From a checkpoint of a small mixture-of-experts model trained on Wikipedia.
Training: a variant of Adam for the experts, 9998 steps.
Below are experts of layer 4 (counted from 0) of a mixture-of-experts language model. Rows are named router (the router's row for the expert), gate (a neuron's input weights, with its number), up (a neuron's input weights, with its number), down (a neuron's output weights, with its number) and show model dimensions 0-191. Each number is 128 + 32 x the weight over its row's rms, rounded and kept within 0 to 255.
After each expert's rows: a language model's description of what the expert responds to; "raises" lists some tokens whose logits its average output raises strongly, later layers aside. This comes from a sample of Wikipedia text that the model never trained on.

# expert 62
router [155  91  97 162 150 137  78 123 157 157 100 118 146  80 105  91 155 179 126 178 143  93 187 138 185 107 155 169  93  96 149 164 157 112  95 148  83 150 103 180  89 163 112 155  60 169 150 175  90 113 158  84  96 167 214 116 124 130 138 155 121 135 116 220 174  86 110 134 143 121  72 128 138 176 116  99 104  98  74  98 162 139 110  69 151 167 160 141 144 115 119 149 174 111 128 158 110 137 187 162 136 123 126 123  56 117 128 111 174  72  77  92  97 147 145 139 159  91 134 162 131  85 122 155  88  96 171 104 127  82  80 100 131 122  77 196  69 100 117 142 140 139 141 103 118 104 130 107  78  79 142 141 167  98 164 111 155 124 119  92 174 132 184  95  77 148 104 247 159 154 111  42 164 132  54 106 179 140 168  93  96  92 116 135 126 131 189 131 141 142 141 102]
gate0 [156 123 113 126 108 147 147 168 139 106  91  89 101  74 128  81 170 104 106 128  88  83 116 130 153 127  87  75 137 124 121 114 102  92 134 123 111 103 113 122 132 140 131 169 156 139 161 137  82 105 171 107 115 189  97 140  87 108 125 185 159 152 146 111 169  81 117 137 143 159 162  95  95 109 154 125  64 149 133  66 156  74 124  86 137 150 144 125 112 121  95 119 140 102 154  90  60 179 154 146  84  74 150 122 115  84 146 135 146 122 131 107 120 130 136 172  32  87 103 105 124 121 127 204 116 151 110 118 140 120  73  52  82 172 178 138 109 130 108  76  66 153 116 139 104 183 124 123  68 129 115 125 134 128 142 114 155 153 191 101 120 177 157 159 112 214 177 173 116 129 128  82 185  64 102 177 140 137 134  84  70 156 151 137 156 145 185 153  63 151 130 125]
up0 [164 162 137 152 108 129 102  68 118 118 125 168 122 148 136 164 117 136 154  77 154 126  99 152 122 130 135 169 178 100 139 106 157 171 175 133 142 112 159  99 152 168  85  92  90  90 138 177 162 123  96 115 109  74 117 111 149 149 102 110  59 131 117 103 115 178 138 147 112  78 105 120 155 140 141  85 172 119  99 157 100 176 127 138 170 137  88  95 119  98 193 105 143 166 104  93 136 101 111 119 178 165  83  94 177 164 150 120 111 114 147 149 137 186 141 108 142 162 148 147 102 148  74  53  75 174 122 187 153 115 143 198 165 104 166 126 126 132 145 140  90 131 157 106 171 108 140  93 176  84 128  96 138 130 159 160 110 141 116 107 142 153 114  87 137  78 146 126 123  94 187 128  66 110 139  78 144 170  82 100 133  61  88 124  82 130 113 122 158 148 113 152]
down0 [118 157 158 104 159 140  78 156 156 133 168  62 200 128  85 104 127 103 123 108 158 115 139 143 139 137  92  77  71 151 150 125  88 155 141 114 105 135 110 112 116 121 112 214 133 123 123  98 111 124 139 111 107 160  97  87 196 106 167 166 110 172 146 166  87 160 117 156 127 200 109 145 185 160  75 100  91 148 136 128 101  83 116  99  74 131 180 189 152  92 148 138 154 114 124 118 193 137  81 106 102 145 165 170 110 182 184 134 174 118 131 127 161 103  60 113 133 219 143 111 139 136 104 125 151 204 143  67  66 114 117 171  83  91 152 178 110 170 204 131  98 128 128 104 151  95 113 124 122 124 125 136 157 110 100 146 102 142 173 182 139  67 131 161  73 139 118 129  89 134  85 152 133 118  76 190 162 154  96 132 148 151 148 132 161 112 109 164 136 129 101 110]
Description: Quote marks and determiners. Closing single quotes after glossed terms, like 'harmony', and determiners such as the, a, its, their after prepositions, plus football-squad table pipes.
raises: " standing", " =", " –"

# expert 49
router [145 155 219 131 123 115 111 172 103  60 100 150 106 104  56 117 116 109 104 100 122 119 160 111 138 137 133 176 131 149 126 119 132  93  80 146 146  96 163 175  82 167 105 145 155 129 114  74 143 156 138 125  85 142 206 136 117 136 160  60 185 103 127  76 153  94 194 145 144 117 157 126 176 128 118 177 158 157 189  90 128 142 101 143 144 136 169 165  98 151 126 118  68 107  53 136 151 166 104 196 117 131  84 140 119 114 129 113 141 187 149 115 127  89 123 116 132 108 118 122 104 118  82 127  63 131 148  32 124  98 142 122 115 118 110 175 137 106 105 147 109 178 155  72 128  74 119 133 149  93 100 115 162  72  84 182 103 146  98 121  95 156 218 140 105 206 143  95  75 172 130 132  89  98 102  65 140 115 167 121 137 134 111 157 122 129 102 129 106 121 114 144]
gate0 [103 107  88 127 110 157 170 156 129 109 126  58 105 105 153 105 160 157 130 147 101 126 126 164 136 147 130 125 142 110 153 154 144 112 137 130 112 156  55 135 183 125 134 181 140 179 174 182  94  48 100 126 152 124 110 126 115 147 111 110 137  99 122 198 135 148 117 134 162 102  37 116 113 123 128 102 168  74  82 158 112 158 137 118 109  70 107  89 154 107 123 144 172 159 140 136 143 124 173 108 156  78 199 142  92  96 118 134  77  75 147 137 133 137 148 144  95 146 108 112 194 166  84 147 158 148 151 106 140 195  88 135 139 134 157 134 127 182 122  98 145  94 100 135 140 139 116 130 185 153 165 130 158 125 114 120 161 139 159  60 183 133 124 203 138  91 134 179 169  71 172  76 128 130  86 182 148 130  90 107  78 133  97 115 164 110 165 169 110 135 124 160]
up0 [ 94 114 137 167  92 170 146  84 132 150  79 130  96 136 136 170  95 162 128 128 175  97 109 120 107 155 137 105 198  85 118 181 132 158 146 107 165 135 147 129 193 139  66 180  75 117 169 140 153 133 119 128 114  51  99 154 168 134 123 117 135 117  99 154 124 207 116 137 127 146 102 137 107  89 167 149  82 102  94 110 156 140 130 106 153 158 165 104 135 161 206  88 147 167 144  73  84 112 111  80 166 170 128 103 131 176  66 116 111 137  82 118  71 194 156  74 117 106 135 137 125  87 143 148 132 148 101 143 134 126 120 185 176 154 125 154 190 126 139 126  73  92 103  96 186 180 136 122 154 174  91  62  66 159 202  69  77 116  94  72 174  91  66  93 163 100 105 160 141 150 126 174 185 106 119 140 143 149 132  70  82  81  46 124 165 105 161 113 113 193 143  44]
down0 [201 116 144 110 153 145  91 142 110 181 162 128 140 132 167 116 160 142 136 123  89 163  98 157 103 158  96 155  97 169 102 142 154 172 138 109 111 116 121 169 144 173 191 170 120 133 117 144  80  93 119 112  97 133 137 157 113 150  95 129 131 124 107 122 155 169 179 143 139 100  67  93 163 118 130 162 100  81 147 174 190 153 125 125 131 159 130 116 131 142 119 117 166 121 151 137  79 126 104 155 103  98  82  83 137 148 118  97 123 150 123 174 119 133 107 169 126 175 154 188 170  94  74 137 100 107 127 126 110 141 150 141 152 128 114 150 114 120 108 119 137 147 100 123  87 114 144 132 118  79 129 112 107  79 158 131 152  76 111  83 166 157 145 140 181 184 183 102 165 166  58 169 158 123 160 121 156 126 129  68 120 114  93  97 175 137 138 116 141 167 118 129]
Description: Capitalized word starts. Opening pieces of words and names, especially Ext- in Extension or Extra, plus word-final fragments in names and lists, such as Ceramic-ist.
raises: "er", "ate", "ers", "es", "eri", "'"

# expert 42
router [139  73 141 114 152 108 155 128 134 178 143 105 174  71  79 123 111 200 145 135 120 145 165 177 181 120 158 151  81 136  56 159 148 129  96 160  84 146 164 136 124 201  89 101 113  79 118 126 160 105 134  92  72 141 143 126  81 176 167  89 104  67  91  77 186 111 179 152 165 126 192  86 135 143 153 130  78 179 157 147 114  85 117 130 172 106 153 127 175 103 114 102 131 127 112 124 167 128  97 144  82 184 105 179 126  88 154  98 131 143  97 120 198  80 121 161 105  87 145 199 109 119 105 102  97  87  74  35 126 141 145 199 123 173  86 147 139 135 135 189 108 151  89 210 121  60  72 152 166  81 104 145 190 113  99 143  88 131 110 156 124 136 214 122 136 160 109  57 135 144 161  83 111 108  96  96 124  95 157 155 128 167 129 144 122 167 130 115 177 145 101 119]
gate5 [104 118 191 101  80 134 134  74  88 174 152 158 101 114  84 177  30 130 119  93  85  87 124 111 139 146 134 118 158  72 112 153 131 127 160  91 125 121 132 123 111 171 136 145 102 115 113 124 158 127 149  92  84 120 120 119 130  74 128 183 117 166 129 126 160 152  99 164 148 155 133 131 116 151 134 101 102 158 174 131 131 136 121  64 161  76 169 179 161 104 116  95 114 149 148  87 153 122 159  99 154 129 168 152 105  58  86 155  94 144 176 206 149 147 194 160 150 104 129  55 101 159 148 155 144 123 111 101 127 152 136 183 128 169 151 111  96 107  76 129 125 160 149  83 137 183  84 108 115 152 137 150 128  88 101 128 150  86  69  75 176 180 147 172 148 173 139 101 110 148  90 171 114  97 129 128  96 101 169  42 107 116 132 136  87  86 190 127 101 131 125  90]
up5 [ 95 180 147 103 130 105 175 150 120 129 113 109 151 116 163  68  96 125 134 100 142 153  89 128  73 159 101 131 113 131 134  91 128  88 132 106 141  89 142 128  74 131 105 125 168 151 121 163 137 117 123 166 148 140 112  99 152  50 139 129 118  97 118 174 121  81 143 115 115 186 110 138 143  61 114 162  86 113 110  47 129 163 103 151 145 130 167 109 111 186 130 106 139 143 127 120 119 157 112 167  99 143 139 102 136 150 162 125 105 119 120  48 174 103 137  97 134  98 136 163 150  91 161 126 136 100 166  94 137  60 127  36  79 100  97  78 140 145 159 129 102 179 130 122  81 140 140 130 169 128 124 129 186 175  90  79 112 121 106 123  87  67  98  99 123  52 120 129 133 123 116  68 173 105 142 127 127 124 131 185  68 124 166 189 115  95 124 147 118  86 181 190]
down5 [137 121 125 109 129 136 167 153 130 145 125 142 144 143 127  83 101 113 149  63 116 138  73 137 131  60 103  89 169  76 115 159  92 153 175 155 120  72 171  97 138 156 159  95 140  56  67 155 167 146 100  97 102 122 131 174 114  93 109 152 112 152 117 129 157 167 172  89 141 114 123 179 112 132 125 115 167 146 127 112 148 158  86 114 121 122 117 113 159 100  90  82 187 110 112 142  90  66 129 167 157 127  85 124 201 117 181 120  89 168 166 120 156 161  92 125 144  94 141 190 137 192 113 127  88  57 198  20 173 118  71 167 125 149  80 170 130 118  95 119 120 183 148 117 127 125  88 108 171  93 167  78 165 104 123 135  84 178 159  90 145 140 150 178 115 126 121 124  96  98 138 144  78 115 144 139 151 105  59 164 119 145 123 131 111 126 149  80 118 160 142  73]
Description: Medal words, name endings. Medal in Medal record or Medalists headings, plus final letters of foreign names like Souza, Ngọc, Skye.
raises: "vo", "s", "wo", "fr"

# expert 14
router [112 133  95 120  85 195 127  70 106  69 104 117 104  95 111 111 119 174 111  61  85  59 151 105  99 119 148  94 108 149  99 108 142 106 146 162 122 148 173  98 181 155 124  95 148  97  93 132 109 144 100 118 111 225 111 154  98 172  87  94 160 114 149 116 188 125 159 130 133 155 107  67 168 115 158 120 183 154 124 158 109 114 133 128 171 113 113 173 124  38 145 116  36 133 167 162 174 141 105  87 106 155 170  90 138  82 124 100 111 175 134 116 115 112 165 175 140 115  87 129  77 136 162 137 166 117 139 125 128 180 114 114  96 177 136 111 140  67  91 137 157 100 127 200 114  69 104  84  96 118 159 138  98 134 186 173 102 123 139 161  87 134 164 135  92  75  84 118 188 132 250 189  84 113 129 125  98  90 150 148 144 122 121  67 128 130 101 130 139 125 130  96]
gate0 [109 171 154 116 102 154 105 101 178 119 124 136 122  80 113 112 136 122 122 172  92 120 144  84  90 154 160 151  56  87 137 112 160 149  88 135 165  88 152 111 171 154 106  90  92 127 157  90 133  78 153 137 112 157  92 140 108 143  76  87 134 167 171  87 107  97 107 141 118 133  74  81  87 128 104 187 150 135 106 125 185  53 142  72 166 139 101 144  87 129 116 146 110 105 140 156 171 170 128 105 111  97 151 100 106 105 127 215 114 135 153 140 152 148 137 138 100  92 140 110 114 107 112  48 146 138 160 108 116 130 104  57 157 126 114 133 119 154 133 125  87 106 114 182  97 100 176 128 121 133 213 105 117 113 138 177  97 164 116 140 140 165 147 136 177 140 133 170 111 186 110 155 103  65 109 215 191  78 170 195 160 122 126  91 171 178 108 140 100 178 184 106]
up0 [143 106 107 167 127  73 108 143 110 138 102 121 143 130 124 137 121 125 107 135 161 140 179 163 179 129  95 122 136 133  65 196 150  67 169 146 129 125 105 114 132  88 152 152 130 128 133 168 163 179 168  86 167 128 141 121 210 144 191 165 103 105 105 148 125 182 125 116 128 139 152 142 119  99 143  71 117 118 104 140  82 195 105 159  78  89 112 101 155 155 159  90  96 105 103  59  77 107 137 144 167 188 116 139 130 145 132 118 105 176 136 125 101  95 102 111 136 149 167 107 139 147 181 173 126 100 108  86 123 112 148 140  61  83 114 114 137  78 145 115 142 139  82  95 127 134 104 138 162 140 131 230 133 162 116 113 111 109 125 105 124  82  77  92  69 117 142 121 107 142 180 119 144 152 122  37 123 192 100  74  85 118 188 155 106 190 183 146 137 177 116 181]
down0 [103 130  64 116 122 125 178 120 126  87 127 107 189 110 115 110 144 156 155 137 175 153 164 188 142 155 121  55 139 125 163 125 130 108 128 112  47 170  90  98 164 109 132 149 152 114 171 149  91 147 146 137  97 157  87 156 120 142  76  98 116  80 169 129 146 142 152 175 130 171  73  92  88 118 185 119 146 154 133 104 104 131 189  98 167 170 143 129 131 155 130 123  92 148 121 109 148 139  77 113 107 175 121 143 143 163 120 132 100 186 109 174 117  78 113 118 122 101  99 162 173 111  77 102 163 158 105 186 141 122  83  59  79 136 114 103 112 187 133  90 140 154 157 110 110  85  91 120 127 154 171 145 134 114 168 135  62  84  91 172 157 156 154 137 112 155 101  88 110 136 127 164 123 156 167 113 141 113 136 105 148  73 109  97 125 132 159 150  91 161 127  80]
Description: Ship and war event verbs. Past participles and nouns of events in naval, military and biographical narrative, like launched, lost, killed, served, forces, often after was or were.
raises: "any", " talk", " role"

# expert 40
router [ 78 154  77 163  99  97 139 145 116 106 128 151 119 116  81  83 134 128 112 100 175 116 108 163 178 101 112 155  94 119 111 105 143 120 113 124 120  99 145 161  78  94 112 154 124 136 158 149 151 139 177  93 112 128 163 146  65 162 167 133 125 152 125 144 142 132 156 135 137  75  85 118 154 119 172 146 184 137  98 157 150  85 151 146 168 125 113 134 148 179 155 119 178 105 131 149 150 132 138  57 120 121 164 109  70 134 164 116 117  70 118 103 112 127 145  80 107  93 120 151 143  97 105 151  98 129  80 131 106 134  88 144  99 133  97 165  93  79  97 141 174 173  82 111  95 111 100 146 161  88 133  87 149 102  85 112 153 144 132 120 118 105 150 143 142 112  82 127 175 163 151  98  45  74 139 161 146  75 173 162 171 168 135 149 129 225 160  98  84 111 114 137]
gate1 [ 96 172 208 103  98 149  81 159 182 111 132 112 104 121 133 137 136  87 152 101 163 180 184  94 121 123 120 126 150  89  69 130 176 162  99 157 104 141 150 135 125 129  84 108 147  99 108 114  83 128 121 150 158 138 148 106 119 125 114 175 125 149 120 128  70 163  67  97  83 107 118 145 153 125  96 135  83 144  69 127 116 180 106 139 136 151  65 153  72 116  76 145 166 144 149  92  98 152 132 208 135 197  88  94 192 163 133  89 136 153 136 126 125  85 126 101 110 147 146 101 144 108 187 135 121 188 119 152 154 107 186  67 107 126 136 179 158 192 119  51 114 156 138 176 122 186 109 104 108 192 107 119 135 121 190 185  66 147 173 137 131 193 142 130 116 122 110 133 123 121 147 130 121 130 112 168 153 152 111 106  71 152 115  91 146 107  80 153 121  96 123 120]
up1 [ 92 112  67 136 153 115 156 101 174  94 127 119 149 182 179 159 127 134 117 104  97 111 120 114  77  66 126 102 149 151 121 126 120 119 184  98 112 160 113  67 109  82 157  97 103 142  97 144  83 112 166 126 121  94 119  77 175  74  69 120 153 165 100 144 100 182 192  85 141 117 142 160  98 137 140 162 117  96 128 137 138 138 128 105 107  50  78 126 174 114 105 117  77 100 116 175 147 164  79 138 141 103 110 104 154 154 153 182 126 106  61 171 150 187  97 173 218 129 154  85 161 137 149 140 148  79 182 181 165 105 132 132 130 131 173 108 136  58 123 185 126  93 179 125 175  84 133 110 109 148 155 185 109 122  87 127 120 130 139 131  93 125  79 136  87 160 143 149  91  96  92 153 166 142 194 118 100 161 113  53 155 120 162 118 164  88  89  92 180 163 121 120]
down1 [144 133 171 150 146 227 183  90  91 104 161  68  83  98 170 138 120 147 150 118  88  74 157 134  68 163 116 145 147 145  86 142 176 196 171 131 131 116 159 139  70  67 122  72 145 144 142  91 153 103 166  90  87 186  97  83 161 144 150 113 119 148 134 153 145 146 109 108 164 165 118 130 131 137 132 112  78 181 168 142 149 148 121  76 132  68 110 124  96 164 105  82 133 161 150  76 153 153 147 108  99 144  86 144 113 133 136 164 124  96  45 132 115 175  88 236 110 125  73 114 141 106 148 143 153 116 129  81 165 118 103 118 140 124  81 108 143 112 165  91  54  90 130  72 134  91 126 151  80 128 154  90  82 113 120  88 207  86  93 159 131 135 188 107 108 133 169  92 145 166 101  96 154 185  96 108 107 192  72  75 131 122 184 194 103 109 154 107 131 194 145 134]
Description: Table cell separators. Pipe separators, line breaks and opening brackets in sports results, medal and award tables, such as 100 m breaststroke |, Winner:, and album (1965).
raises: " Stadium", "iv", "board", "play"

# expert 32
router [109 162 174  96 149 194 121  91 113 124 168 128 120 120 125  92 104  45 168 123 166  94 144 206 148 107 129 159 160  90  84  88 152 153 119 147  65 198  86 128  69 135 154 107 176 102 109 103 107 124 136 108 158 142 185  68 114  79 147 107 142 142 143  81  86 136 130 128  74  96 177 112 168 135 201 137 110 129 111 159 142 124 131 140 117 100  92 118  90  99 101 134  82 162  93 117 203 100 137 104 100 151 149 122  84 132 153 118 140 153 138  77 183 143 104 142 132 112 121 116 173 144 198  98 142 158 146 171 135 167 113 198 148 132  72 132 182  93 141 143 138 103 113 100 128 185 144 153  58  81 122 105  96 188 110  63 175 112 160  72  83 114 144 171  93  69 161 146 129 125 155  83 186 161 146  97  72 135 157 137 108 102 150  91  66 148 155 176 111 149 123 108]
gate0 [ 75  95 170 102 118  85  75 140  66 192 146 140  92 109 117 117 128 138 113 112  72 100 107 169 124 146 141 169 124 126 102 160 169 109  92  97 153 137 134 182 121 100 115 157 116 175 119 148 176 140 115 110 121  97 127 106  99 106 112 198  93 153 156 156 107 131 143  75 180 113  96 156 133 126 176  99  99  76  89 178  98 148 100 165 105 107 155 172 205 147 134 106 150 130 119 105  83  98 137  42 154 142 122 171 121 139  88 149 145 149  88 117 167 118 137 159  87 153 144  67 152 163 160 119  64  42 151 108 123 150 110 153 116 145 155  69 136 141  82 115 113 149 109 113 157 154 152 125 193 148 142 176 176  86 150 127 169  98  99 125 117 161  88 141 130 146 126 158 102 165 118 133 149 127  93 114 115  96 144  94 122 126 125 150 126 123 109 111 164 130 170 160]
up0 [ 95 125 165 118 134 136  70 116 183 154  85 131 159 123 103 165 108 118 138 146 161  89 177 117 145 116 147 132 113  86 161 146 137 173 156 119 141  97 144 163 177  97 192 155 134  53 159  92 140 116 162 161 107 130 138 110 100 177 149 101  89 126 171 116 100 110 122 119 167 104 189  84 133  59 143 150  91 127 101 133 162 158  90 178  94 109 112 144 129 118 176 140 141 128 213 106 122 101 120  86 108 128 158 118 101 134 128 131  79 148 153 108 157  96  96  89  70 110 124 124 144 133 160 115  85 176 112 110 105 134 115 124 114 120 140  35  91 172  95 206 117 123 178  85 109 176 133 174 145 149 125 112  69  98 137  89  81  98  92 162 130  98 141 190 150 117 111 137 114 159  75 171  99 102 176 132  96 118 156  84 118 129 142 120 167 153 124 119 103 150 168 153]
down0 [178 148 146 123 123 136 118  82 113 156  95 144  42 137 135 164  88 152 132  99 168 109 134 202 101 134 171 165  97 101  56 104 132  81 154 134  97 165 136 126  57  54 142  88  97 126 157 178 161 161  93 117  58  86 135 141 129 156 155 143 145 107 161 118 111 140 176 139 100 106 127 120 128 180 132  79 119 119  82 127 117 116 168  92 144 109 125  70 159 102 128 103 101  86  77 199 151 108 149  68 121 162 113 188 126 160 123 138 122  74 154 131 123 113 114 118 151 174 178 138 143 115 165 135 148  94 144  94 141 125 146 121 153  97 186 107 167 138 154 179 124 104  96 124 119 166 177 158 156 131 133  84 135 122 139 141 170 146  92 148 101 182 152 167 139 112 151 110 119 173 162 131 148  88 113 119 125  77 212 172 165 137 104 159  78 128 100 122 169 171  70 150]
Description: Award and performance verbs. Verbs of winning, receiving and performing in film, theatre and sports biographies, like won, received, played, earned, performed, awarded.
raises: " a", " the", " this"

# expert 34
router [126 117 110  87 107 156  84  73 110 153 195  93 140 126  78 148 136  88 126 117 120 111 145  96  98 128 187 155 125 135 137 130 135  41 127 132 115 116 164  94 135 172 109 108 132 109 135 143 130 174 116  99 107 140  98 144 151 134 220 160 137 159 161 150 107 138 105 122 103 109 135 115 151 128  75 116 115 113 163  65 173 162  46 116 152 145 112 129  70 137 117 117 131 166  66 135  72 199  93 106  70 135  93 168  84 100 104 145 143 145 143 105 139 115 105 141 129 122 119 107  99 137 174  81 145 126 134 118 121 140 179  89 139 183 160 131 102 134 124  81 158 111  90 154 112  81 108  94 115 139 157 111 180 113 185 168 111 144 101 164  98 115 140 134 142  87 183 139 115 101 154 123 148 161 154 132 146 121 203 145  94 136 139  70 144 134 123 172 181 148 104  90]
gate0 [198 111  98 124 143 169 132 144 189 135 200 148 137 133 106 166 138 135 147  51 216 185 112 210 138 160 120 126 111 138 138 163 127 183 119 177 139 103 118 132  97 160 160  89  64 133 102 170 152 125  97 112 136 137 118 139 121 154  90 168 149 124  69 149 207  54 110 113 183 201 141 120 110 197 139 135 133 151 131 130 148 142 101 168 122  89 128 118 133 146 109 163 121 137 116 123 106 118  95 147 130 108  87 158 113 151 130  91 151  83 112 159  62 109 108 130 159 182 130  77 100 151 194 167  81  93 111 152 139 122 108 104 121 117 144 118 136  82 120 150 120 192 159  88 130 109 107  96  81  96 136 144  45 147 144 157 141  96 168 144 172 110 108  94 107 151 167  98 170 138 133 121 144 102 143  93 130 128  99 127 101  97 108 100 167 100  74 169 104  97 142 113]
up0 [171 112 100 106 151 205 105 170 175 142 191 103 127 130 115 144 151 145 123  67 172 165 102 171 141 154 168 147 100 167 140 124 137 170 140 139 127  87 116 133 126 183 210 101 102 132 115 187 108 181  84  99 106 134  94 123 127 155 122 157 140 118 118 139 163  55 150 101 172 159 163  87 105 166 129 126 117 117 116 104 145 148  96 151 138  96 124 148 136 108 125 177 130 109  98 153  73 137  80 164 114  90  88 200 106 166 143 105 124  60 144 120 125 114  97 147 122 163 103 111  59 153 178 146  90 122 126 121 108 194 145 125 131 125 136  83 133  96 151 135 137 154 157 109 107  79 138 114  79 128 111 100  86 157 165 176 138 120 141 158 145  78 129  76 125 145 149 110 173 117 132 151 160  88 156  86 138 114  96  86 115  81 120  94 135 109  58 156 113 130 107 119]
down0 [ 98 130 129 166 101 102 123 145 150 105  93 138 194 144 179 138 113 126 103  91 113  95 177 132 149 127 138 145 111  93 100 111 173 165 107 102 213 109 156 136  91  58 123 120 107 146  77 109 143 120 137  84 149 150 119 190 124 144 165 114  97 107 109 133 156  46 176  85 133 109 107 111 116 173 179  93 156 125 135 133  99 110 118 137 169 116 107 145 115 127 171 126 170 111 147 149 156 125  91 136 164 111 154 148  85 163 142  60  91 114 136 129 146  80  70 130 137 152 143 105 104 133 102 100  82 108 145 160 107 133 111  98  84 114 137 168  84 177 183 183 168 177 131 108  89 139 168 116 155 180 135 149 108  76 140 132 182 172 178 186 197 117 131 117 120 111 164 111 160 128  99 141 150 149 120 198 133  76 150 134  84 145 105 172  61 145 108 183 115 144 148 115]
Description: Infobox field labels. Field names and their word pieces in infobox and taxonomy lists before a colon, such as coordinates, Order, Full name, Born, Designated.
raises: " since", " –", "y", "\""

# expert 10
router [ 76 105  76 190 129 134  60 131 145  41 170 123  97 143 170 151 108  86  88 117 119 124 102  89  93 142 126  72  93 145 138  95 124 128 126  99 146 135 140 139 171 160 177 129 135  81 113 175 169 141  87 124 107 142 129 124  71  63 129 139  75 119 159 150 157 138 102 131  79 127 104 119 164 120 105 151 183 134 151 105  92 156 128 132 147 143 141 116 186 134 112 136 126 110 159 151 119  87 122 147 199 182 121 196 154 137 136 127 113 162 115  97 152 137 138  95 161 168 157 138 104 123 156 124 121 116 100 134 116 158 172 144 137 114 108 196  92  81 105  89 145 112 168 155 122 112  99 129  82 113 128 148  68  57 109 162 169 126 109 109  99 102  96 157 152 112 170  65  93 155 158 194 156 167 132 112 225  76 132  84  77 119 142 123 146  78 112  89  85 117 198 134]
gate1 [ 76 150 108 121 118 116 120 105 159  81 164 129 148 101 119 130 112  91 172  81 170 169 113 125  89 129 156 112  85 100 121 138 130  70 143  97 138 138 134 123 111  49 143 158 108  82  97 105 139 145 111 144 179 108 100 176 139  80  90  89 142 109 147 178  84 135 109 129 102 125 121  93 153  90 134 144 115 157  72 104 111 173  89 113  77 158 172 160 148 123 159 205  73 125 152 131 119 150  72 159  96 118 150 146 136 176 146 109 156 112 113 136 149 166  96 143 210 108  88  89  88 162 126  64 147 118 115 171 169 155 170 123 114 170 137  97  83 109 105  68 101 100 127 151 115  96  91  87 145  86 104  42  93 113  95  80  75 138 103 187 135 182 159 126 201 116  82 101 123 134  67 155  78 153 125 131 175 125 149 149 129 109 153 100 103  93 161 165 134 133 115 162]
up1 [209 114 111 155 158 147  86 130 136 162  28 138 127 153 145  99 140 137 122 119 152  48  87 207 112 151 120 120 101 152 135 100 119 120 151 195 152 133 127  60 102 162 149 126 136  75  80 123 156  89 140 102 137 135 160 116  75 146 129 106 112  99 134 122  78 166 120 121 101 118 147 146 156  91 130 159 131 115 164 147 155 112  84 144  97  89 137 110 110 149 117 141  97 177 132 156 128 219 150 127  78 103 129 185 112 158  88 155 236  88 191  98 121 107 106 144 110 125 122  89 161 138  70 155 115 103  80 115 149 127 153 160  87 195 115 144 157  83  83 105 117 158 127  79 123 118 139 111 175  81  70 109 101 157 103 152  82 143 166 142 126 146 108  97 123 151  62 141 108  92 136 103  90 134 141 138 147 125 102 149  96 127 144 115 131 106 195 131 152 136 125 153]
down1 [109  84 123 108 166 142 124 152  40 202 124 132 138 140 195 142 172 101 140 119  82 175 148 154 121  85 117 107 137 149 125 154 107 182 173 149 142 167 145 127  96  86  81 138 122 142 201  84 120 170  88  83 147 100 105  97  82 178  85 125  82 171  99 113 197 184 146 186 121 107 152 100  75 151 100 146 178  97 127 121 165 159 138 132  86 145 116 150 142 173  83 102 121 148 162 111  98 130 152 146 132 185 130  89 154 110 149 145  93 120  93 157  91 165 193 108  94 166 113 133 106  87 113  80 117  74  68 185 112 140  95  86 170 108 117 116 170 139 132 124 131 139 157 139 134 139 113 144 121  71  94  97 134 132  99 163 111  90  97  66  68  70  61 197 118 155  96 175  98 138 130 147 112 129 110 142 101 159 111 113 164 107  91  75 151 163 138  99 147 148 196 198]
Description: Mid-word consonant fragments. Word-internal pieces after an opening syllable, often in species and science text, such as n-ut-rient, vari-et-ies, multi-str-iatus, and name starts like Ho, Ko.
raises: " /", "'", " (", ":"